Weights of a small mixture-of-experts language model, trained from scratch on English Wikipedia.
Size: 10 layers, vocabulary 32000, 72.3M parameters.
Below are experts of layer 5 (counted from 0) of a mixture-of-experts language model. Rows are named router (the router's row for the expert), gate (a neuron's input weights, with its number), up (a neuron's input weights, with its number), down (a neuron's output weights, with its number) and show model dimensions 192-223. Each number is 500 + 40 x the weight over its row's rms, rounded and kept within 0 to 999. Numbers have three digits each.
After each expert's rows: a language model's description of what the expert responds to; "mostly gets" lists some tokens that are sent to it at least half of the time. This comes from a sample of Wikipedia text that the model never trained on.

# expert 24
router:512507501591470499468432612534451497469572530497538494499529568538587442553477521469519487460462
gate0:525456541514474551447486503443514526526491488526478514509539542519463523465468488498459464500578
up0:475536537493421522513497505461534508507463488514531560524535554518491546546390454529520525511500
down0:498561573478479533490484453499533438474490460565442458541494464474505490517516508464480489566522
Description: Prepositions linking works or roles to people, chiefly by, featuring, starring, of, with, as in "biography by", "voiced by".
mostly gets: " by", " featuring", "featuring", "By", " starring", " alongside"

# expert 56
router:470447463480487479514513534537447523521507479523552529385529522531543539547444509495520481420496
gate0:583477506479525525506443498569478490527541508572479497486494554561523471489492476480513502486491
up0:610515481444504473520422414513557578499518525540526473506526488518448493524572504518519444488539
down0:504422567516599498560514474537466471447518466495522471527530511548443514539556534478439537472462
Description: Pipes, line breaks and headers in succession boxes, election results and award tables, such as Succeeded, Preceded, Votes, Candidate, title.
mostly gets: " Votes", " Succeed", " Candidate", " Nominated", " %", "Member"

# expert 40
router:490458563572468529478432526560477479528533470460486474458585520490574499536456500482525451412546
gate0:524506506563502487545493523481496460490496463511497452358489469508492474444500477516492502456533
up0:494422499468470436430431515468441547449531457472523565521553415453458491480522514541513489517411
down0:449516523552465485452497512549523476453527566525494504477507481437521484501495449542488480560473
Description: Line breaks, punctuation and labels in infobox fields and headings, such as Personal information, Scientific classification, Directed by, the poster.
mostly gets: " classification", " poster", "Studio", "There", " Interactive", "Member"

# expert 20
router:498488436518459546576451485501463499482464500531504481476531452515481536538432509476502506458550
gate0:457499519483526568566538507496505472496530527527477509509522488547429471543448524420431497478547
up0:505481524486502510446487550557555475513479538421521492500502510551570523499529554551512427498434
down0:544519534526534511468477474509443548547512534456530544495492531502552496492499559532510530516520
Description: Degree and comparison words and adverbial particles, such as more, most, than, much, high, up, well.
mostly gets: " most", " much", " low", " high", " well", " more"

# expert 63
router:487446484530482501485478549541462493468432506436523478466574471530583497500504540445505495424575
gate0:556528504531449553495461530515470525441501499401474563439546530497515463538446462473499568402487
up0:466542492539551507489542507515486482520532538488451437454553412435470566466466551491487486494544
down0:461432518494502450540499487436454505513505499471505415566489450455516481487449519494534546462535
Description: Collective institution nouns like authorities, officials, government, scholars, plus word endings, country codes and fragments in tables and names.
mostly gets: " authorities", " officials", " Utrecht", " ALG", " scholars", "BLR"

# expert 16
router:536430509599543554530462496523439538499432421542556456436485538530494475468507540530594493470505
gate0:599526478541513473517439507492494511484489556533558458437504496515505478536493515398581524467498
up0:483519612492469443443549501489485511534525472478484523540433523500466510519470527551443523499512
down0:498503486499488505454492480528481547481500492496485483432539498534498503493438529473459488490510
Description: The word to before verbs and modal auxiliaries such as would, can, may, could, must, plus fragments like to in toss.
mostly gets: " would", " can", " may", " could", " will", " To"

# expert 60
router:500505467509517502537497536559430494449471471419505526465511522495556455471451516498608498458522
gate0:461441530498543422486501451500451543459496501569443519492452530537488499463507483507481513501464
up0:490503499587578418550528494528488439527545496461497531465586454500491569502493394492564488515575
down0:484502509428478479479520538498527509446463540458447539540521520490525464425450543515472508572500
Description: "the" and other words before league, team or city names in sports text, as in "Lions of the National Football League".
mostly gets: " UEFA", " Europa", " Midland", " AFC", " NCAA", " →"

# expert 25
router:481492550525483556564504556518483457497468492483517557455625504510485474518512493518521507435499
gate0:517505494550392488468504464443540515488514518450490562474499496546493496522538487500513435481550
up0:468486449535525546484540526527527475505526485403419527483527491557614530501538493512533431437511
down0:516476526485549425479495469557514511513454483499532461550523533512496509421481509581514460479501
Description: Line breaks and dashes that begin infobox or fact-list lines, plus field names like Born, Died, Website, Species.
mostly gets: " Clade", " Binomi", "hylum", " Coordinates", " Born", " Website"

# expert 26
router:482466456536487471525449551503461529444534476466545521398558537529569502490485562427566516460513
gate0:518547480499517438465517466523512521490451445512496496440552461477535479498479553570551510545447
up0:456480502425527524504553564541464530490468533473433470575478482527544472473496505559502516488453
down0:503455505546502522448523442486473546497576501497419498519513556454499481517449463433562482443444
Description: Final pieces of personal names, often surnames in results tables or East Asian given names, such as ová, enko, sson, ović, ik.
mostly gets: "ová", "yev", "kov", "enko", "mann", "sson"

# expert 47
router:522535468550468468461455665589460469483484480506527488509495531583624483532475468536493458455495
gate0:492470536492476531466579479548452512471537520534499571560503446529488494554586496530527480526531
up0:499466548446504517505528488498573521477530488486460472542451558485465599497449480538464549519564
down0:549483453548457433532469562522479520490511454468460518464440492515486517432541458491494536522488
Description: Prepositions starting place or time phrases, chiefly in, In, from, during, throughout, across, as in "In 1978".
mostly gets: "In", " In", " in", " throughout", "During", " From"

# expert 10
router:508482492495467518467441543523364552516476517450512491533547489519525439507436538513531483466528
gate0:455508507486530498502533470394453453492481514548463461576457484477522466414483527497476490561480
up0:539470453470501515558436484467524517542450509446493494531469429501434514517499515477469509416452
down0:473514533520465496498553506404459556482541498503492567546496520475513523494476529515528466480481
Description: Line breaks and sentence-final periods, especially after section headings (== Career ==) and year-ending sentences like 2021. or ".
mostly gets: "\".", ".\"", " ==", " 2013.", " 2006.", ")."

# expert 8
router:447419498493517533511491497538469524395506521468542495481532502527580517505564545489574538458513
gate0:479539523482492570461532504452503504502476530538507550557506520485524493557555502435528522486494
up0:512537517537543430537458502504532508484491497471536562500458485567467485540495449528478495519490
down0:466521476554528514507444469562538499452524536468510515492561434518526511505516526528516475479507
Description: Participles and connective words after was/is or a noun, introducing by/with/to phrases, such as along, led, followed, connected, due.
mostly gets: " along", " led", " help", " followed", " replaced", " together"

# expert 38
router:533546477522492523436494620528473453463466442471573526489517528558575451535483484483508489454507
gate0:480525469500432482468526486517474515402514562498531555465470591452476457541517479550503593484468
up0:543447485519477548437548463477487495462490547488553485546490470459553477435483556485507563492489
down0:506545493504489480526467540507495488535508537494501509505533498535488525498531547533518542405535
Description: Prepositions introducing dates, periods or places, mostly in and on before months or years, such as until, during, since, on.
mostly gets: " until", "On", "During", " During", "In", " during"

# expert 1
router:486542473552538543570501517526448476499445532424588508478561494475488512481475509516503467430486
gate0:477497527415524508540587503539559528488536485445529518528432554465502473518502560535570495477442
up0:499506564510496543515506572475480534521548508467509448560493517537520548432470476454443432425501
down0:465503456495510541486444527545554476471500502435556455506441461501548491479486450534448517471469
Description: Field labels and list dashes in Wikipedia infobox lines, such as Born, Coordinates, Clade, Release, Speed.
mostly gets: " Clade", " Coordinates", " Binomi", " Website", " Born", " Synonyms"

# expert 33
router:508540480546555555559527536498466501488434533435539514450582501494488495472525548561493496428474
gate0:466535528498515516542509465493530512482520554470543453580526506546451554494504490453511525538481
up0:544382518493503493427493490396457418457446566522520530524478477492513539496503525460458540480538
down0:502475489519540491467488478558496485444558517521498465531440561489501541504439506434554485532545
Description: Dashes, newlines and field names in infobox key: value lists, such as Born, Clade, Number built, Region or state, Synonyms.
mostly gets: " Clade", "hylum", " Binomi", " Born", " Genus", " Website"

# expert 34
router:454479528577498526516449565482464521414513521412519438485582503532528521463421552490501475455581
gate0:581429445563435567517456444532529512536560452463508505513567452493531533520528542466510480450479
up0:495551466483484476595569469490544436494441570489489488568535458519438516500496544533468479508425
down0:528432488507505506456489551512567496498504484552508471436457454529448540499458564476470471505496
Description: Semicolon-separated race results and final positions in motorsport career tables, such as 5th; 73, MNZ 1;, plus pipes in numeric stat tables.
mostly gets: " 5;", " 13;", " 3;", " 17;", " 21;", " 2;"

# expert 51
router:568497422491526490503479517511483489507432474478524472485516536563533523492513510513570492452494
gate0:546427459496490511483502507468475493524432483425454489493526514474504509492471529522484476507470
up0:537460491488453491550439525471518494409542502513510498512519462489492481505563483529533482511502
down0:493564500519511495500474473504542488483500544485486505446565560512500432513446482649530488567447
Description: The word the and other determiners or location adjectives after prepositions, such as in the area, nearby, northern, own.
mostly gets: " northern", " western", " southern", " eastern", " nearby", " outer"

# expert 62
router:509388504511498512508438547501407569523511525465500497512520520482541427459466543461535509475520
gate0:522506458479512571467541559515435515485533571563512464531463536507515498447551581499519449487494
up0:452487508470446498570569580470492460507422480560549506463463482488503502529464554473565512477538
down0:511533545519460479441543573467569466454493498497509479440509564438479531536504521497494428431473
Description: Full stops and line breaks ending sentences or paragraphs, including year-plus-period and quote-closing tokens, such as ., ".", 2022., ).
mostly gets: "\".", ".\"", " 2022.", " 2023.", " 1999.", ")."

# expert 11
router:529480431576444533534439503534469540408533533434525487537489485526518504544510491474502535467458
gate0:540538557532537525546551596540556429432467510540451532561511589496486542570511468444527513488456
up0:483557472487525574484481559486463569482493514505508493603479507459473515513431491471542411524487
down0:523490568457478556530414405551451446499392497488478497557557509500508501489490464523528460534453
Description: Commas ending introductory phrases and conjunctions joining clauses in narrative prose, such as ", she", "and", "but", "although", "where".
mostly gets: " but", " 2021,", " although", " where", " 2020,", " because"

# expert 36
router:559460514584478462457477569493433454517551516396481465524495522582493531489506503473525534472547
gate0:437577584471439513554515501456438530516544464506491521556483510526459479488575491473559533458550
up0:480529478496448535505478511385497459508505487545459412543537450426564544494544472450514500511439
down0:467472487496477485436505506477492407587479482500531511489517508495528445575432580474440495444528
Description: Conjunctions joining words or clauses, mostly and, also or, but, however, although, nor, and ampersands.
mostly gets: " and", " but", " However", " or", " &", " although"

# expert 30
router:480456463483472500528421499512447609495484489487533454474490530462520489537449517471596505435499
gate0:552479600440421443505491497484468438462477546443495510481529472429532463527466484532478488512501
up0:517523513502460496517441490549497469391452504568451494540457486505494529462557563469469560487530
down0:493542518492488500456511556486506489468493506486454534570535456518561473464453447512505499506431
Description: Quantifiers and determiners before plural nouns or after "of the", such as other, many, several, various, these, both.
mostly gets: " many", " among", " various", " these", " These", " several"

# expert 44
router:519526524505484512456484564587414506500453510361523496505531513541579464440453557461506507432513
gate0:468447511481517509517586532588519419515500502457517472437443480559502492468536494475541477500518
up0:471444444440551470499479453568486490513485509540496527471484493494492467466513493454546538499459
down0:491527504525502467473478512464505569502468500520529436532495491548471552426509550502408514543497
Description: Slashes, pipes, line breaks and unit pieces in population and area infoboxes and lists, such as / in km², sq, •, (.
mostly gets: "sq", " sq", "^{2}", " Breuning", "km", "yev"

# expert 28
router:521548452554481557507449539531473438500442477446495478522512540516620479484456535440498548456453
gate0:526482499537459517428440537512455575481502544553588515477487538530469505525516434477436453505524
up0:485473554484520560517488471448493505505479467460467516525452468548542488415463511435434449500493
down0:476505505485519539480428548511474529551516442514498476510435440558484522476465626505446478470487
Description: Numbers, pipes and semicolons in league tables and census text, such as goal columns GF and GD, percentages like .3%, households.
mostly gets: ".3%", " households", ".8%", " GF", ".7%", ".0%"

# expert 32
router:506466516539500533514409542531446495487515499464531501434553447494528491462499559457556539445532
gate0:514444544478522429516544560547525505549539491447499472441539489560476546542474466531532559443581
up0:463531428490480509540504467479473517444515499471546443534484464532408448507486534494511491476542
down0:527548450455463522475453445552531483590561535511460479448486512488475489511453486424488432488502
Description: Middle or final pieces of proper names after a first fragment, in sports tables and biographies, such as Lar-ouche, MacP-hee, Mac, Kirby.
mostly gets: " Beck", "ito", " Nun", " Kirby", " Kitt", "č"

# expert 35
router:550459486556532478509475536523415458478474492484533418423531492513502509515504485450510524445462
gate0:506446478497547464539469511484488456479497491568476483516481478473554557534495467432443516486576
up0:450470522564547515460512435502378499462540531463482525530436486499537480557479507466435538541420
down0:539478530535555494546443522477514494560522555538511525523527511424510499572523461510457534591457
Description: Common nouns for time, place or event after the/this/same, ending a phrase, such as season, year, city, event, name.
mostly gets: " year", " season", " month", " week", " seasons", " region"

# expert 43
router:539499489574487511512504592537439439468458494471484438543528545520550480445540507513527459420538
gate0:527514490536498474468467532497467530529502513520432515540495475493479478447474567470513462443434
up0:522511495489526541478512551534440503546477465473500485517487487563494565420526465468538494475474
down0:484459503434434557444447516567489483503459598541452537484455484528423577441506471583503547518553
Description: Pipe separators and numbers in sports statistics and election tables, such as hockey season stats, plus occasional verbs like is.
mostly gets: " MPC", " Haleakal", "STAR", " ISBN", "·", " Operational"

# expert 23
router:530452523535447489593413552507433497479460528495475468474520621538496501523506583463539577450487
gate0:531478476519451566543486569535537528501477508508423526478579490526506517492513534477573570465542
up0:454483436530476548517510463500508503498544506482478513535457483509549409475515496542506477477478
down0:520561517494496517430480543495424488510485487482523479484463528505455496488497547516523462476497
Description: Short word pieces inside longer words and names, such as for in forth, be in well-being, ie in twentieth, plus a plain to.
mostly gets: " whe", "she", "we", "be", "nai", "For"